{
  "n_experts": 16,
  "experts_per_token": 2,
  "d_expert": 128,
  "normalize_top_k": false,
  "routed_scale": 1.0,
  "balance_loss": 0.00876,
  "norm": "rmsnorm",
  "optimizer": "ademamix",
  "beta1": 0.9,
  "max_seq_len": 256
}
Below are experts of layer 5 (counted from 0) of a mixture-of-experts language model. Rows are named router (the router's row for the expert), up (a neuron's input weights, with its number) and show model dimensions 0-111. Each number is 500 + 50 x the weight over its row's rms, rounded and kept within 0 to 999. Numbers have three digits each.
After each expert's rows: a language model's description of what the expert responds to. This comes from a sample of Wikipedia text that the model never trained on.

# expert 3
router:443580421463496469454379570392459645436501473448585504450563411514464529480514549442567525508500514426598550491550475515599523482484437488477497488587467501528466490434553560553477451464526482599559453456459487493549450458552496553499447434384474571514588576519451491449575455569430536503476503501473522519513469538404483488494414490540
up0:431570436463537529485466480509528513590442475513398514514516511422533616535472491597517505440472557529539498471463421557482362536477467563552406450554634576551488520574514585509523490538470531460555501440504582451466536531459448476436520582468573517502552485451578528562515471434477546586472519481372445486519505544465491536475539448421
up1:480508494381403473484539570487451496500434484531469519529435547509578480486532425396535439549549460549484623479576504489572597477521552534535592499516501503425513535454439435505516565434443480614359494496409513499437418411549583479496566534488471508456554477492438451463543564544479502455478499540463508507475493428522451557491544508446
Description: Mid-sentence function words in running prose, especially and, to, of, with, the and auxiliaries, such as gave rise to, has been.

# expert 5
router:546491459469491504419434601365458575504513636465635539533459374576507407408564448621463455567429520466561440443469408528444412557479454532581453494479566523523552534477551455518458473488500463488534452449474463477615451546548480501532484492491537565557569498533547508484487497455505474526520448565507441583451485459456507607419489537563
up0:500514465437481508466396529487490477451486454577552576457538455461488563535512503523454448496495441507464511478437450504473376468475522507477505450519543451523473421507567430550556429540443521499502484431459427490496518358596426531502469528414553523525480539525547576554526526462484429589435483580407450524477526438492504498511492507510
up1:447488448393493448505450589483509551400533504534501444502516542568470568637600496555417481494503577524526545508494507525454350511505550487523510555477471496526486556545540448523476523500547518466445476361485474423464484359379503493468509466415516500454496430450502494458402471507434495533446497532476439545428511480497554554473531491473
Description: Table pipes, list dashes and line breaks in sports tables and infobox lists, plus frequent words like high, low, Preceded, km.

# expert 9
router:445585424452544471433415609454519571473547491478546554517427524484453483500532453561508519455493446474481518512604521476511509413516438593509498448574552477592456475355525503517497492493540474476491531539549461470451451564472531509521542571514540517550501528491454571544502476397525504532451370557416485547568572478490544449489484611579
up0:492484477457486547500535525481589487621427516568487531486458480549423575449546435583454518538436536490511447635465504547437492460456467526432582484502510558518572496425535491487541372600488526535498443548450601473497585516483515530497494507508482478422516531458523485417489429527485510518555453450572452502562588512525524579460504520462
up1:579470524415503594446409512482517476533543553410512507456572468498404456522528583532455592473541457518529518464498412435517571438509624471493470518586387490471485554523480505489549451465492489536524537505469500484531539446447475560483479471529515571483526445560467442493490505594484508597509519515488517526426479482539573460556510440432
Description: Single capital letters opening a split proper name, mostly foreign surnames in tables, such as K-olokithas, K-lingberg, M-essier.

# expert 10
router:534581423476586533463450570272474577532454520566515537561546575523457478447479483462496389466498496416405548559481468489562472488543474505494541449498567539494534574468606472476439503466506462518471467489509508414507445538465480477504455428502475464463471422433530449429455492472435520495467488467544585527525473578506421503464557474500
up0:502443445499522470496549598518482529472527446467579541513594578457487451444498551462469419480525575478569522447547465469538469478524574460471556526451455538450521528470385621459514505440519496475484475443407476521516486493463511552460531431532499464514526502569486499505470454516386466439572487459548472618483485543513420562474555543562
up1:486536482489464499517465529457505551378506544486431628398421556477434375477511499526413451458575507496494457424503449481559568573467488499542529458552507478428510533485518424496482563388467467419504432480600537518547378518521518482533522494540507432519576479463519565489509527453472514501386524586501577518530465475398456382553517475449
Description: Inflectional and derivational endings like -ed, -ated, -ing, -ment completing verbs and nouns, e.g. alter-ed, crem-ated, mess-aging, used.

# expert 13
router:498551449488530568446427660496623496535552521446523503466493535478498504512462549524435468405530528589520493534537492545546437483538508491350562488447496456458540472414501478561486440509502416519476487401613457508471518470497499444560459424438453501481537461527461542500501456512535449513493404542497501621488561536501566454511552542440
up0:437534540500524309470449502544545478540487524504472617500553481480546414557462604479457468541444509512520506489503559575457547522531520413483459515437511502476433568525522528522446501480560486514474463404466460442563517487503505548552481527411591442452434596525504426511437534545451542478512551480446509519532538421537514520431615447433
up1:503410484610447426466489541513582459472428469492617469471485512591501466551503520426514513507519528442499516523495496549559529447541499490469439511463521487410494507499566524561527533538523423530515400457510560443571446456525469516553467529450454455456485583519520466364567491408554534445485501618614594507600588554511492483593563456409
Description: Lowercase opening pieces of longer technical or rare words, such as ret-iculum, par-ametric, ad-ipose, demonstr-ates.

# expert 12
router:525548465452514509419537558333532560446484528489618503519486484548497523511494531554433480510602467591513475478537552549575462478580500577443446517458540564425589448532527543555502503471516525577430479526578537446559517461547489406474528515493481541444400434492435385491435560496514505552503506571489428482470507509539453481505572589434
up0:457515481534524481461481520436456593529452454517541475496499588536524544527571533555515484473529488440509520561533564613561552493559515508395402548586551480470542561498500506556477420469523399544520485482524413519542488467434462493560587544485528466564470491609459525535396453544533467467587485508555464495470459446530468498499606576508
up1:538562500517449484476374538428448491548520518517500557546493484441511402585480536423509569438562428439520481431513502499411466522558515477550478454504475385535489481506397484540386497547525514474491489499519527445531520515484462506459549514558451519454507484537520482479509562443459558533440508474418429448477482542556469495529529408437
Description: Commas in dates and lists, month names, and in/of before places or dates, e.g. August 4, 2009; In February 2015,.

# expert 11
router:530561500415525451424494545358524551467488622478608565544586545455478492515576507559552467483472531529532599501538552501528561448480497485524442428537570545494511514532443551480470527539544447475504473531566460476568581527454479465398513482494492501489491521517399459536512510478429514436502473474537471428503495441532533490405491465509
up0:451514470451370525466459464472499556492423621472479562603539576543501486577495492616535504475600529558461521397559451456412484485542509440530528500589501496455525533478530449548490561586507481393459529471388591507456445449538471376540546422457526449493530581488492470502496478512437496663498480503516493497439548473494530465473549493392
up1:388488424560476503493478516379496466588481606520522527502488571531489419568489578459475547514516466534446414464558532406520495547491489469583470543484487567512483468465551472568489538491547420418455450456444548505551471474469482474537497543477527424453452517472463542486550457601461562444517491520501484436461549499467493470418449545547
Description: Prepositions and commas in biographies and date lists, such as in, of, during, born, and the comma after a name or county.